config.yaml
num_hidden_layers: 8
hidden_size: 192
n_experts: 80
experts_per_token: 2
d_expert: 128
d_shared_expert: 0
hidden_act: "swiglu"
moe_layers: [1, 3, 5, 7]
router_score: "sigmoid"
normalize_top_k: true
routed_scale: 1.41
balance_loss: 0.00212
balance_bias: false
init_std_router: 0.0199
lr_router: 0.00191
num_attention_heads: 2
num_key_value_heads: 1
head_dim: 96
vocab_size: 15223
norm: "rmsnorm"
norm_place: "pre"
norm_eps: 1e-06
positions: "rope"
rope_theta: 10000.0
rope_fraction: 1.0
qk_norm: true
attn_scale: 0.102
tie_word_embeddings: false
parallel_block: false
init: "uniform"
init_std_qkv: 0.0399
init_std_o: 0.0
init_std_up: 0.0399
init_std_down: 0.0
optimizer: "adamw"
learning_rate: 0.0014
beta1: 0.9
beta2: 0.99
weight_decay: 0.17
lr_head: 0.00852
warmup_steps: 258
schedule: "wsd"
decay_fraction: 1.0
decay_shape: "linear"
final_lr_fraction: 0.05
batch_tokens: [65536, 131072, 262144, 524288]
max_seq_len: 1024
doc_mask: true
train_tokens: 639200000
max_steps: 3163
dataset: "wikipedia_en"
Below are experts of layer 3 (counted from 0) of a mixture-of-experts language model. Rows are named router (the router's row for the expert), gate (a neuron's input weights, with its number), up (a neuron's input weights, with its number), down (a neuron's output weights, with its number) and show model dimensions 96-191. Each number is 128 + 32 x the weight over its row's rms, rounded and kept within 0 to 255. Numbers have three digits each.
After each expert's rows: a language model's description of what the expert responds to; "gets" lists some tokens that make up at least twice as much of what it gets as of all text. This comes from a sample of Wikipedia text that the model never trained on. Tokens count by the router's weight.

# expert 12
router:142114141173125190125087104103140108184115146138103116145053118162097143089069186049148153148044134098168137128184129159155132081100129119106161118131125127152120090096185124079114148133107159100116078130110099130118151147095124050123147109157140063147170109174114158137137167146109099135
gate2:091141101072125108105177165112156110154179102147147177162089138110117132122059123124125126077159153117104177196114119126132132096118143114126133121125098160102125100081157164092126129130079106145093130141132143188088125069120082075171136110061159167121095130152135151084121138118156159163
up2:127059088145154172097138073076095124121113085133151193150174106187115098137110127137102134114089094133099133140142156105081160161137149129137116125138159112155157123097129054131107188154075153178145105168140147138195191109171180178077148103204126151119104174082078133139175120092125090146
down2:126143115094132099166115146168168163103142186121162082160063115121142149099124098157115105192223113114102092143145161103143099103131121091149147106115111142122144133137111101142168141093182171098081087100145180083096133100124131135123142146114190080168188107098131140093173131180144109113
gate3:091113171148155137172115171165120213129177109062169150105122117123124122118102129130107154145169177156116155165159127138160132114109120143148099149142120169165176148062142096118097092150139161100103159137098135178078093147145144146152092176073148099137102144117163130110142118100155117193
up3:149088109084128105133134071124091126137099129142159147140121163083130159141168121130084117139118167134086119161086087116140117123133126152076105152118126094091116075155126164169143166125062167169134097102124106137174156131084129101120138159180148178113144062174167079172047127121155093126
down3:098142104098178118086089124113135157113090118122134118145137137097096130115135130109168148129118120111117070099123154157156141138126145177112092119108172074115158111083150146094092106140103167121113156117136091155121066177145176116215178114147158110061178165112152155141092135098178117112
gate4:104103156108113127037119139114163123117093235094122090044176158116098138114115053175124178120134097122043150110179160117172100158144125142114132100141122071189119135149156124121119123129133115172080106172130142101159099163089107121123132144137046179134149099119170117162139101097104129166
up4:191106127190117141158123090117128112127066074159129148123155095120145055160061184115107138067109145162189146135135137118090085149140158064129196149134136118119137117101153149125162153160181105099137120109139118147069126113121116109081147132078163103138128162128122138123126140163134195128
down4:126128136136089091135148103183121113134129116165111133134143133141090078090115127141155073164120171110145005098093078082143113150106078092126118174103140109148152168096168135132115123107138169111190159088132046182114139133174143083159125148117162128173073204107127127075069112139142152130
gate5:156105172203163133149102099108151094156153113148137120076162150148089132142151176119131122149080131127183112083205107160099105100209136083159111141110071062039129106193142145104073145141107121159165109133173155135184127063153126132081191080081135128137109157138148166146148143200128113168
up5:113122176126133137122066200092072139112125082124116141113044108167124159130125180117132095126125151115106141118153111115114134050172117121133126128062155118124135101084146157137047182163175139145168133123152175151065135073187087110108166082049171162132087138200152161141164112166142152178
down5:169136177116136148100166123134138120149064109121118111132183077144129128135142119187145107117139130148159109109114078132142171181090125120118121108179129130174129094104141124170156089075134135123129172161113115113184100150104095081109113127207123157101155124089034037148096157025149181135
gate6:089124144076081189146173092099119120151179135031120071160130180098076122127093113106165099112195169104177158094111138092126084128110167152124052168187056106121100143144130140105115068126109125131106135082083112110135142087127153088164096112165126157122093141121087117055119133097126093147
up6:123126101101145133115094192156158106075117085096100131187128140114147118187188202155071146051105145134115060172176162094134087158120099124138090108138140104104163165112128108108165069135099141098119173163151108075161100103184140127187078161161143188151122104162152096088101101133095153112
down6:160123173103153160152184118185137161114101078176089105131128110129158091175122147140143094108204130135198143173104114139077166100149057121154141132145137239160144097169140138035122127119065103118132165109108129158065162113099159131078119194050102136088077160133119173163134108151113098104
gate7:106154093087078127108173153129139124095164053137127091176150113145103138188120123110176106078151085129117149156093113151146092081172074113105168174124162155106168138140126173146119140117154143116089112170119124104170131100159099109106041134138101115129168151128158094170126120125087076148
up7:118140195088145109196180157085133128134148100073131065111127150106154137120073140078195150131086095084160109154100144187103168104108118165138143141107128166058117116140100115108124109152132064088140097055076152086123108140170172144048133105109155171133126081147103149143093102181147068104
down7:123112133130175093112120095089108081135091132180123111085155150107192129138125140160138125062113071120132149131132123162104136156123122151119098104096116105137087058107088089157150108141159077108132157091152064113135155147138163107151139075129118144175112085117129095096113131152164202084
gate8:175149127114121131174094216138105107127122121086160145188167102104115114119199159148124106105146158129129163126054142128096171149102150089142156066087110178125097147124164158136130118105153133078128126099108030164134129146114108109133106127139123151174090121113119075108144155099064148136
up8:093215126116125145192176189158126131151125159104106102112135080135148171125083075120143117155108082157119120147120184168127131080088079105162107084110097087170125089120165115146151148165101065125134119132116116145189121153130085143129150147126134124134145194123151155175147129142144142174
down8:146138139117131115110080081119088055144137123116120135135113124096176094125153139119168139168123175090066142118149089094128071168110151147100163097171144114049178159101105086087119146107132197176147198180150174120068128157140164116170149151101084155061145110143122167131120141153152158172
gate9:080132089117123152123152087163175199159131147117157088135148125114092126126145122135088172084155117173130091102146117116164180143103113082102106161156162185130131157069127152099104218095136148159098141155136134169123139157144153147127124136056096124164180137095158129133079134097157148202
up9:139139078138117098149147104132091129136151110170154157131164116093109103162086117175116170128121086092027127116149115122097156155163132135076159160114078120200165117120206187137148119102122160200107123182106066101173144131134158174144057167167107161165071129134209110080076132128131130131
down9:128168124170105064148138112109130140124069121098186145108119129178080135108134103141161212121122072176104107098087076108154135150176082042175138114141144179162168156092156152102098144108151119136140138139108134133121086153070128129141095118086078175109086118125184189126092125114127205158
Description: Plural noun endings. Plural nouns and plural suffixes such as s, es, ions, ers, as in genres, relations, members, points, often after numbers or other.
gets: "s", "ers", "es", "ations", " years", "ions"

# expert 51
router:116114128140116183115081098149143073185189176142150129127083093149030110098104168066139181194087103124175122166133124145170127139074111159119145171120126141168169097074171077077060143159163141163108122136128123095109134144097156100130130138148119081108097116244125168130134130106161089151
gate0:132066100116154131115099098099149115099177080154062110091046148156110170183153204159153169207144144124185155119167087111134142084177107151189120113130119133096166140109099093135125109168109152113126129160102177109116159110123090130132126116151155104164145174141104182149181071140114142140
up0:103171089112108093155162137165134128122108161139149180112210114153175128109125125130093144080103093113140055125109147102140080140030088190116116157083139138142057129168117123124107083151141145118098088136093099148105095194118129153100147137189107116131094102112105107134135160067160107099
down0:165134156206089112127117134114151107143125161129126122128168127131159151162111106154132103098036165082095114103197125123100115152122110058135105096146100167140090068143130129142136172139126150160115114115169191157121193118166115125083137117118100117184114107065129173133148192213145104138
gate1:097126093119148074064160143113106036117136207130099110091147093132113189166108106174160117151183111070076107150135099152098114093107180130107138007137094105127158070087143104055168099137131161090108134114089156090108110123093085102196144076131118080157148159096146117110098113161135091091
up1:124151158108170108133102153080115129123167166099120078170141154115143086221126192148105138092099162134106181084131149109105074149163197149125148135111173064104094161113135120164107115148132086181121087175126113071131072178153101163100111085131152180110138104062130134077141086160075168186
down1:141108111168152171100094124066103140098106088115127126140132055076123161154109052190173124087123156089081132157138119158094138090138163083116119071125068171098137122137163135081159129144126143081108198090126088132112200120134085101063121113104125114135191138111172117143135130169128077101
gate2:110126142142107131128092096141160125135108117193158150125105108137095183101171087100149096142188176099094175172148136139101102105136035151117103104098138094133156126176143095110200166201140100101131153125172072117122140113135146129131127139110150081129123130135147176059109193155057130138
up2:170168127133106116187165145097066123128109092137127056110174156144174104116139171138152101077088115094101055110095167162044198151164122122103108132161084125123103156142122137099151155108117058178138122101091095184170151160176164115136115162147160121157113083112146118112124110101126087117
down2:109140163160194195151134151102125137109151125091088144116179144144087153146155138144110112102150121164181108176133154118098188128160126155131152134208160094104169077076114151095085147097103128102120179129069087195158134178123125093133170123140104174160123133029074120143172171115145121168
gate3:140050056115132086150089086189156134129098077131140120154122132113225133109164198116120136144116150108152152100108133091142177093077121146086137131142072153210093151110129132126090150190145146102107101162135079138154104170074142110153155147101106071088098092153119137130073140122150086082
up3:113168107139077079139143128136102128116122134150146138101114100114199063102144103164145122163140169159105089132093178178188171083158175147096125114170140109155122068095147155121171172173137111104092093110131167177106096126151114132066132092051123076179121140115143112184092168126100153096
down3:128154135145118154152135166152123148150141120154181215093170198134164138145085156072097125149120110166152119066088166136113140154150158193125068110092087142095097110121114129127121077139139131159088143145152170082152072122186117140150125138096116145123099101198132130170115119094116085127
gate4:135119112132165095124110093061054148073115098097151126132044106095123115100130159124132143112142121178099140073151103130209168111144176209185119103111153171087108133144137150136120136133106099138128128128079155109134131125075147113066142091092100083058149171153117124111130101096131145132
up4:181118131123056145131159093122138138106092123202117134214176078123086096142102091121065157096090149181118092122160099148164120116145154113197208136135121136123106125145102121182124111123128117167138120114140153100149147134145130132242094141128173136195127121138127090143103177151158135092
down4:177140081169136124088150082133142097101164135097076114083145116108166125130141121106110141148124147107214179137214080166119132167149138104119115119198121121127134158175191125138160136109122081154177087121171132107164170144027127104143108118110148121111068083118155180115093118142205158147
gate5:087062097127157125125003117103119087115084144152087127095124169148063157141143165146171152126072117126095109143163118080136081130120110195131095165131128088136152171144149100106129136142045121152165115156151112085133216167090196130175169128111112105082108130100107146111122109133146109082
up5:107066090160108125103104095151123134115126168122154142077169157109067117122137116163129100146100095156062139178145081134096071091163140154153123109135088152124072164064119112115103202126100147140186053182159157168107119147096179154086118077102153182114123163038121096137111119082110098138
down5:093122159171135155179120112152140063144183164089144090134227122129153153144144143090129124118159089120115144139053116113102125111122117077123175121107096132134123137170175121160098125138123114098102101156171170139148083104139161171183131123068110172163052151107161083124100178104140136139
gate6:141126126101107106110167124137071113112106118088142100127076119132146100149132122134086093111125127105111185135135116122061147108122149104118142151118127189164102141112122132131122224075087163096100128049101115117101102168123090110078147191065096116162118177106171160183116102123095091062
up6:168158201105113138133137157060137172123132162126119119164112117187130197162183096076060109134134191128183126130152058156095118115140142100097161103092116132116171107124101188135112142117209149140152153163155129112137142163111137138183157147201166082178129113133127193129109118153130114174
down6:107093161167178118129160100131134113141160110106111192108155125148141113186122091086112081044135159103107145110079177122118121149187146129129148117129126134129085120129076110089132156134155076161139095128076167152129165177168112126102114128083167132137117150094140099157145149090135122144
gate7:141164109166078094166119109117103173174165122111112108135124090114139117156099097102162086099127193082191167101116170134190114043132145128086118117111109129182181117077172161075123171175126168097101086138120130191096186089118074091110111120100130122136144154112081103193071171119146116090
up7:099117115161127139149120198103135075108127067137195135180113100187139125103202088114116092121145151127164074163137165085149102124098115091146137145147162131094127081134136133160129062153122140074159078102095091102127102178126088099213134138137178105111162002123147089086134117105116164137
down7:177150123126087119072145178087100096097158115151171126139064118126138147142159170095227191100141103098065098120091112092117092147126137092108125145117106147142149107189082130214114213102146103166139126129121077143162163124154110113097148135138096128113109150135114149142135103185103173151
Description: Possessives and modifiers. Possessive 's, his, her, their, its and nationality or public adjectives before nouns, as in "Banks' fifth album", "her father".
gets: "'s", " his", " her", " their", "'", " its"

# expert 58
router:149098133178124160156038108100107109141147193103108096152087126149066159116091100076164165131130109104109124123204133156149136103052117127108146105160148162136179138078160097107098170153131157106082108101147113119113140100114132103126126168140124095140141105125146215113114123112174116121
gate1:132118103210173126111082099130175188161097118102197146118133076148062127089187128145107148144157154138173112128127150144107134112086129009205111124164157150134120133132115166106147098093115138143139096132150059132176161097155075110103121137081162100140061166122115130097145093094124138191
up1:148151157139122166168113104127080167148102120166199126192095089130186101126139104131120133068163116129141115121098161133079136152121076072134128084090107192136129100104140165118084105068117153122123140109129095167090107155130127124146181153116202115143173126140185140130207166091157158202
down1:103161087094121138119083120092127125153153152168111110173142165118136167140145144152133136073128162162099130147116143145107110183141094153139111079168089114096160119088143111128085129107108128118122080108149106145140083180150153144098117125154029154134093136038110145137064162214150115116
gate2:106076175100172131105072066125101118107118129078202128175118091143120119100178170081127162159156221129103173104152122141151174092147150092086077102113117095111162170139147084110112127126158089079055119105153120110145131192096127031121149095119113122068177122131130149147077153138143166138
up2:133117116110180126128064123081100123090151129160091133144128120154053119138128082094164151089140139074139114113178127139074131159099137153125158156185161171177117162161131073098129144162179150119078116180105110126135186171092148106184108058050071121150154128120128102099105160189129117062
down2:128064190141174056134123099145134139187141095128153149109244127133097068167147106077145129170148163138128183047119151158088172118191140129102113097101119146141114172154148087105118135131132062134099130139127093146156115132165140095161116125119076132142154165114111170145118092109198150118
gate3:143191111155106134113168130125082180111129129157088078120055102122091115093125103107101111129114112097116102152102175172140152140153155087091089142123042159146106124115173062134113156128141131165046059162102113181143121096151136142172091230157222122174172126107183143092129185148121109098
up3:108147110103127138117153106180118107166138120124156174170140122121117109085186111117143072166156138145129139179144068146090177138133112133127087140173153116104135108214107132112177133121147109087170148135123120139156110205107083120088161103098180124182115061134152197197085090139098122130
down3:108085134102118075067178100112090160142095123104141136055201104137172080134158079084099158158090221074105116117106148132187106128171146130153140103135114094138101143144143099107148161153143170147163103161157144090157125095113154136112141139091108112141106111172111116152128196076145080131
gate4:157130119133131196087075125205098079113118125151114141164143103104062094126169160134162143111120149202110137117136111130139155123095079166148155107094132138166210127117134131131125172112170165130136155129144157072191174145173069125127162134079119055173137094130115116130105120121168137144
up4:107107161138102128120140182090151096149103100168122094121155142167138098101178146177167069111112128108102129179119130164124135160089143172139120135115114108135132136120098136147133134125116120145088101180091124140113122181104138166152135168236150160164066125104121128160102090119084134107
down4:126143084113127158108108102126149123133117148119140147133085136094127101157159099132037152160112138143142074183159152133152061087121161132144129140088079125126140113089155079067106068149120106079132098141138101154145127096128099096140109103114103152132134116209095115105152161128113134133
gate5:130111118168137148139120127125106140141117112135105084177125111134138175102157148083136110089132174167127165114099113159083146104095121145112101104190117172097123170143154165104139118136151148104129099100146051196049149148134108124148149099039120051132171060140141140085173150188161155141
up5:153140134145061132140140114118119189107172119116152096099160147114195152050115121123106146082143117134119099140144130138154134202095135135102114089104126150110129037168117167136160123126145125126107165112128168127099170079124109124081160060183132171114197137107115103114131065107148116147
down5:196159094124142146141154154098102162102118100109189149147152096112098077157129116142162130110097110156146133135151130181124136066169203076162158153117102147117142152137107168163093179113154086098104160134153172182125132112117108119170151093177148159118065114069124117065161074155137122116
gate6:080101186167132165077126118108118178130101145171155080088130120125117075124107174112162162143109060144141171087132109113102111144174163078180129156174096179132122106137157097120114092064157158190106106183149156079138129125124166178136133172098185093124154113194149124077143155164147114142
up6:082133161152101144128174088152160114100176102047084100083165117141162154085119134155168070082096116091153110109099118128088068103203175101122110139054168117092110123107138183158129165113135105164140105164100107184143159138129098146064160118152100084135068149135161091087110163144082059092
down6:123155135166074124118157134161143156115188077088111150091160124128154169167136181163178143109111081150134170069175144116135170139162120151146112182083117096114144089141125175153124187137146168096117145177142146069166109145140052119094126140110067122164100141095119088134135176077127116214
gate7:141138140122143158151114159156086151153119144189123142174147135192100122135151135094146158156119180079168122137091150088134126170074088144137124140123159099170130180049145120107176145147120076150110129110107155163154168140118111169066103164100147049201151090158127167150127152145142156137
up7:138118078124130112089175139075123170118111127118133103128084150117127147110107138101159097121120075065139088117145095148166122093164133114154162120152118092139148085091128160150114115115115090125074129106129095141144153114145108128131109136175100194112130192141080120109108130143092069066
down7:154107150110031131151079110111146102098109134157092115115123045124100129078139112135149119109105085103125084186101117187122099148182114184193123102080155100129159161144102126170067148116149127064124086150146104124140128122129178105148139067105164157111156141084097116159138166136134081095
gate8:123192117129110125168094126161200164129187181116058116110170122111130172108149138064157157160123070064100078144127108165189183105123146111104065133137086175124133161102114140155088165069107145084128110154090143180134072101150128082089150122145112106154162123169061127091124155167099146148
up8:133104133133128112155093114145121164150115209095106191111157181165077140113059105100100134120114127184110120143101156166130155083145070030089096109154124132145174152088133136168092164111118229119104133135065151152127092119076108138093104135094183112165161114125116133115114161133107154162
down8:117150044090131092192151198193130144199150137179077145102177166119105111168080142085129140119098120088118106106217151123137153107149127065142157123104147127165099125140163142146170136105159130168154155152167204173126088085156154160179201098104080092131120152171088140091152085138191147095
Description: Pronouns and opening quotes. Subject and object pronouns he, it, she, him at clause starts, and opening quotation marks after verbs like called or fired.
gets: " \"", " he", " it", " He", " It", " she"

# expert 3
router:134129142182139148154098134134120096173144136096116096124093117137119125109075136088193165122080057135164127132183161132108105135081061136136132122179076193136182140100160088030112122144149131115130107101137140092111173157157179118117125158169135097070162082166056181147150145106136086146
gate3:156153139086173156106125110061137148124120165121105150115141121188092128102066118094155124157158094117138194145105092133159119138137121137129158148117159163098169098141138107102111190169119144127124119123143142140131134109162201146120120160118164164079105141084082157147203120148151057113
up3:160151139157150096112157137156164143148102152079128135112110080070148096148188117137119081147118151102104100153088124130112139162173128149144111159107164198102119130140139074085147108200164076151105152173143096152156129150110105046105109129117126130175139148210143157103164114064116163160
down3:075161109157125111166167127126113126071082136135123124071106129092115164116061114174117128095141166090138107120154152105098106176154126182150068093076138118122121083095166138082156138158145146104145112076080122123137153082199138168178114121103166104147184100132126160144121092146113154119
gate4:116125050152143125090109105119115172152121121080159061161099134133143192128112148109142123138118163151129086126137123125168143197074104162147120110150156133096104137144120077121158134120109124150096055097131124161091150172113141106113091181140115121130133137096113127104169169115158054090
up4:091116092101183143125126140128160156088132150102103111212115122116165099141150143143150113122106121079192144159135172151169120131147104080115168128125191118090118114075158168106128126144065098141185120109103138055080213117111124128121109081141076171174144145074107114155137174095135170111
down4:186118134123148187141164092113130137130137122097126126131139184094092085114112108137100136168096123135155077097193148159146073147095141138152140077117145140187094106081159071131101155096110091120123163120116085133129145160185089111130087111093077174131097128133161088114143176152163137135
gate5:142158112099111155127173100138145082072136119145107133097117159166099127169144134097117117156115139081134112161130201138118193132115192072105110180182106140151138111159138104114192143131106134095093144109087111149101092158111144122075148123160111142146129179077081144126125130117173160065
up5:084088086112110145129109108139180076136096099148129128144157139165136135066170200121157130154106106128117111070061148103107165126151078165080096125116155143122118114156127090104091065104133117135188149148124111110124127114076089139195120183216099123167172098152122055090080112077083152141
down5:164116131105094097127144153201138134168169156114114111111148156137108158144109103076152093190122081128173134091125156073135198118129080149098152183163211116200076165097079150154099156192162205183117088153102105114120094135177107142151114099128149168089042135127110076134121149118119156110
gate6:099114103112109096090120092121124244126153152112138101111036134094111145140116135126153119165095096159124118146162197161120179113134163121135124096148123118144125144179109115136104120135150125142155105163130177178150083154172173098128162077083165076132136160066166128145100078182085164116
up6:111164074142128135211116134132117104158131155130042158174117138162109114145192158101179167032120129138156211072119130157102152147119070112080108058152169137117128144124084130152107122132136098116160154173110107080142084130133143220145102181172144134141093145155122128116149182110075139150
down6:168091100069122198109177125127113096165108128194148123159146126154135051096131117117158086108162129130106146115173168079115117158135145092153140121138149084193135118145130121090096126082133106163146142108152184141150139185145095150149129116107100163115073088089137166153117108142153125114
gate7:117046136179145213144122051128093128150136149119155089097156104099102145143105165068192163138179199142121149101099039091101109137124127136114178142141124189217160176116180097074103103190083114100097141135118178096152119195107101108144135120069119157123151078159075110128142113113189137127
up7:178139104113123141112102122076099076125135117116184124102129140162154149104184104166136097092082135137107102177145152147167140122079136105104105150149153103111117094169087109141182150177125169122092157121143095103153136101158124184157153164145111126112142098133200107142099106131078084100
down7:124078107161133100159132139090115112091121152159102168080114100154165139067171155146136175105087112110131159167117162116096156120079092099202095174115150137130119079122184119154144096119118151151154149084153104074109104105159181138097163182125147086081112135122160133142121146179200121145
gate8:084168133178175179130066091147118143140117184109138103105099098121090136114153154112111231093112127121172138086171093139132105129107134160131124126144143128168131158070152072123090117124083100121127151129124168139193197092142145116136169157129119166111157076169103168092091201057101099155
up8:117129037141112126137083143118119111172129121125134106137180155075108177163055126121086062135066093051125111137073160099125177206164146132108140144100088130122110160137109086090096127144175137157150124066169130117175142125144079153103133122099128142140187162157101110161166165113089136089
down8:152123139137164146133087125118121158164165161095196167085140114134102125098133135060092110125129134146170135114097096097151138116111124089150102090114114089168091168169092185086087116175125048163167102127164133100165148053184124105170103150131112175181126142180143153137148145107065112139
gate9:146115190143134164146161140098122146109120128071122138131141125108148145139146189149131168121124117120117153123141096130141055073147126110105108132149144182107130174173220102092143115093145137105102091155096206162065113129089092129114094077145121126183152148162101120165077173148209129171
up9:139106176134122136165144104104128128157059132085148147135144118123135071125116156145141100112133070121084145162115111130119079140190082077132130103165176149076140133148135120110147137083186099066144160071131128153100104135125095150173148148169059174127131162091143137195064088084170107083
down9:127154093132062182148127104127192121164167145118140172094189158134115175149076106227103105170106079112156159128111091081178129081158129103105150135154123153102120129147129107167123154097087142131125152114117129120109102134101187200054148114129129119096097122082096169153075116096089116105
gate10:139107186089140171156147140130119119116154092123121129151119158140122121112086143080178110091123145085129143144112164117123096132147039089144153144139127090078157047098124133129168131107127111141137153180143159111149129084147158120142077103131115132087098146196102166086146169056156141075
up10:131114157122109140150120091142153086115089136116126166213157131101166096168121127107184089131104116078151159153133176146148084134124166132112111109079108106119138076146157099131111129160080161120063134127124128164075153123106109129140227082162075119143098091100154157078074192103167122143
down10:110181140161114137085132133143164149068141143093048124087224120088158137155145153132156122107111074108114120152154126118067113091135135114087132118189117143100070135156141141113158091100087110105129188122110120130136183090120129119115151134128090184139096198074138184154122139166137130167
Description: Mid-name word pieces. Middle or final pieces of foreign or unusual proper names, often in tables or lists, such as K-ode-š, K-ony-aspor, Sh-ack-leton.
gets: ".", "ind", "ide", "ant", "ine", "et"

# expert 1
router:121115130144130180101072098109121097175106153118132120151104123123116124110052164082128149133087126091154140127196138120136110097076079119106152142134080116164144127068175117061086192154147177099127154149132088093153140160134162088146175132136166102121116130191123176154160106150152073118
gate3:125123156129144138177135106116116125178125203102185115137065120178040094112076098079119097135123131141076135123115186171144145092107153152164114161124148148109104115096150116082112152168140141108090170119163111154159167151131162106110191178143157148092141150112154120179121140131131126157
up3:170171149196090090131124166154121110108082126113193087104159088107135100142106129152146151113056133152126194158144142160103164160142070158127093091116123097109110149150115144114110090100154160212099146108130136106139090148152138100103083072130105142184098102130067125130142136130143121128
down3:097103141163175193107105159109116139177166129149091160131115144111161110111097114135091131076152201111102111148155136127104170098131157159094076141137140155170102127154102115135120136152081089202129073127068153088133153129098149123159129169151051140197107166165130097118110057123108125157
gate4:166118112106081167142107116121117127150090201116138109173189104097103190135104130098130147181057095130129191067145153153121150170144099180115103106150094136135105113108104083156126152138115135094200116109140087010149103131111156100127137127167095188137154092121157133117168082165187081131
up4:149162126141134117153179143159130103081149108121065131101116138115127129125146159130116082185141141129068071174061095148175142059111108084110119129140199132067149171200139121073156093105154100152101115116146137151078125100157103155093116107127167063083114092147136152160078158100117135168
down4:128115130082141110135135096124129151173126153116106083098082131108167097126085121171111156118170119116136139111153093126097136170107057140118157108141133142125107147110116149176120130203131121086100107128152146164116198119129153181111092154094195110125145150144108145109103138170076072062
gate5:137108102197131108084139160110104141127119166115098105081150090148134140104172114123155154160118131094132093090169148076129147156113110106123170083123135102099136120120096139103162140173164156089130151167216146111146075112136153163124147108142125142105153106094052145088123138105086130139
up5:106131100180140148081139175100104131109069101133122105160113110131062119121126190144142112117133125142135174087150120122132135116143131093080184127170127142158090107087127070140124120119147085162108143206132135091194143124149153136143136099109127144161126161191129146126187132160199113133
down5:058070128099133135129159134067173139129140162176144135154133165121181114147143213150113102096147099099110176130073184138110091096177116105101115154131153146120096118103140173141081049142180142185167104054111068097104133153101101167105130176151098114108147118096088109144042108148162147127
gate6:113061130116066156120068115063151126118159162091097158121119113178102101092139136124085167077110075090158069162144170082154097157122163122107080106134114155116122147086185118108175115115131176100114151087105104140192155164113129054149180096194139095152092195123124133198077089066155179056
up6:099112111085095163122128150144140117145114122056110081130124128140095115136074125136148126142116082115141157083155166090087119101159131120090067099139040084144121121123154112142158129166172167067138177134113090117173145167145125084191144111148068142097117184062167153143077175060171126100
down6:105067111130129059153139116124162119143070078128111130153135079144078108129149074119103164105154104154162160151132132120162105072181121143151167151156138198106118131177142145130110104151139101127081145118147108144107104104135062173060143078148172169138052105147159077147140136152167181150
gate7:164135154138067143112117124117144137165153088152114139153070098097132139141098123041138112166128117063111134120155135030096099178131125121133145151079138087125088099159129135098092128104173176071145207114127137101134062173131121140157139104144088070145102163157098146124120145105174092123
up7:106089113156176113129077128145152096085152119072090119133145119159134131125227133157149084115131052116128111132083131117110129111184120182165111093088194112097123132174131125173125117082126071141149132100151108135109091143134097112118103168129106094186153103090123152087129133101095152063
down7:092181142116101091090110139208118134102129131126183111118127109084111165144114111121173139135139094136135158074097180055102141151131114120151123143116139116182130158111169140160164159107168150178090146210118063069149185158115127094087111132118121125137119140172131132154154136099142166181
gate8:105159169128130136126070106133173080093089125072126122141152134094105182061134157107161142153109150091108106156152110138152139151120114146188133128158116100086132116115136115110154132129154186114131174145114121108146122115115223127154091124175165130118150100100099124104096150142184110092
up8:165100177114136113173158086089238178097136126143131169149105100182124136136181102170092140111158165151143121151048098113112110083157120103151079152093162151126146087181116088146112086094100078148071153075139161162079159124123134166116134110153114088137121135115134119155120067154078123105
down8:132124147114131100173112081182172114150150094104170108147137171130096136109078114188127122146170141114133188219131107105081156174107121133132084124109165185109116145086146062169142091135112157172095066088086104164145155140144121185122154112096129085094117117161123138102143112124157085126
gate9:134159120114186126091144134095151162080124099105094106150176135153088146123161109093149098105111100102209102085112157123119090137176162146150130076070129092128110086090114149145105126108088118013150096130135135188145137114137162161183133111162116119142105161124079136128160162107145129157
up9:197131103149145176158158119075105153114061125228138118105135085165121138128158126173152197116160144095101179118114070145159157107125139111109099151055112183118148099151120157150162074111109135125096177095155130159075164112102121167134111162117178126119166119061161132115165104129164104083
down9:149143099126173182182113134134123113139122140102150105136144122151162142163140178144143099183140162126091117214131135147152120117075120134139082106135087165091124195170165081068125135104136107128117182159167124160139158078150179167083141125133159129129118175119177130069095138070126082100
gate10:124142127143196161086179133212125118139165117147108122128145194076114141125086123111123146076126150121122206170175093089116093103061091106112134125140124129146096128078131128141111131156129137085124215172103097172092149127078149118140141165130106129077047111160141177112086179176160118118
up10:166208104092176172094173099135182146146124197154153156064142123093118208092133122131124178082149192171087150095134118093126077096119174143059139110163138188087081088104116142142200174108117166093116138151153081133141131128100032147118143169103207095086102156129150157144138143110078102121
down10:166184113107116125148111137155081070120104117128156115165148153187118162138168131118113099143113087107132121064125074108092211159121092158163085137151158147106069086136077076109143129113139104133110077153149140164115125031117169164111101168133132063066098105131088181140134123147142177166
Description: Census demographics, table numbers. Words and digits in census-style demographic prose and statistics tables, such as White, race, households, median, and vote-count digits.
gets: " ", ")", " |\n", "0", "|", " ("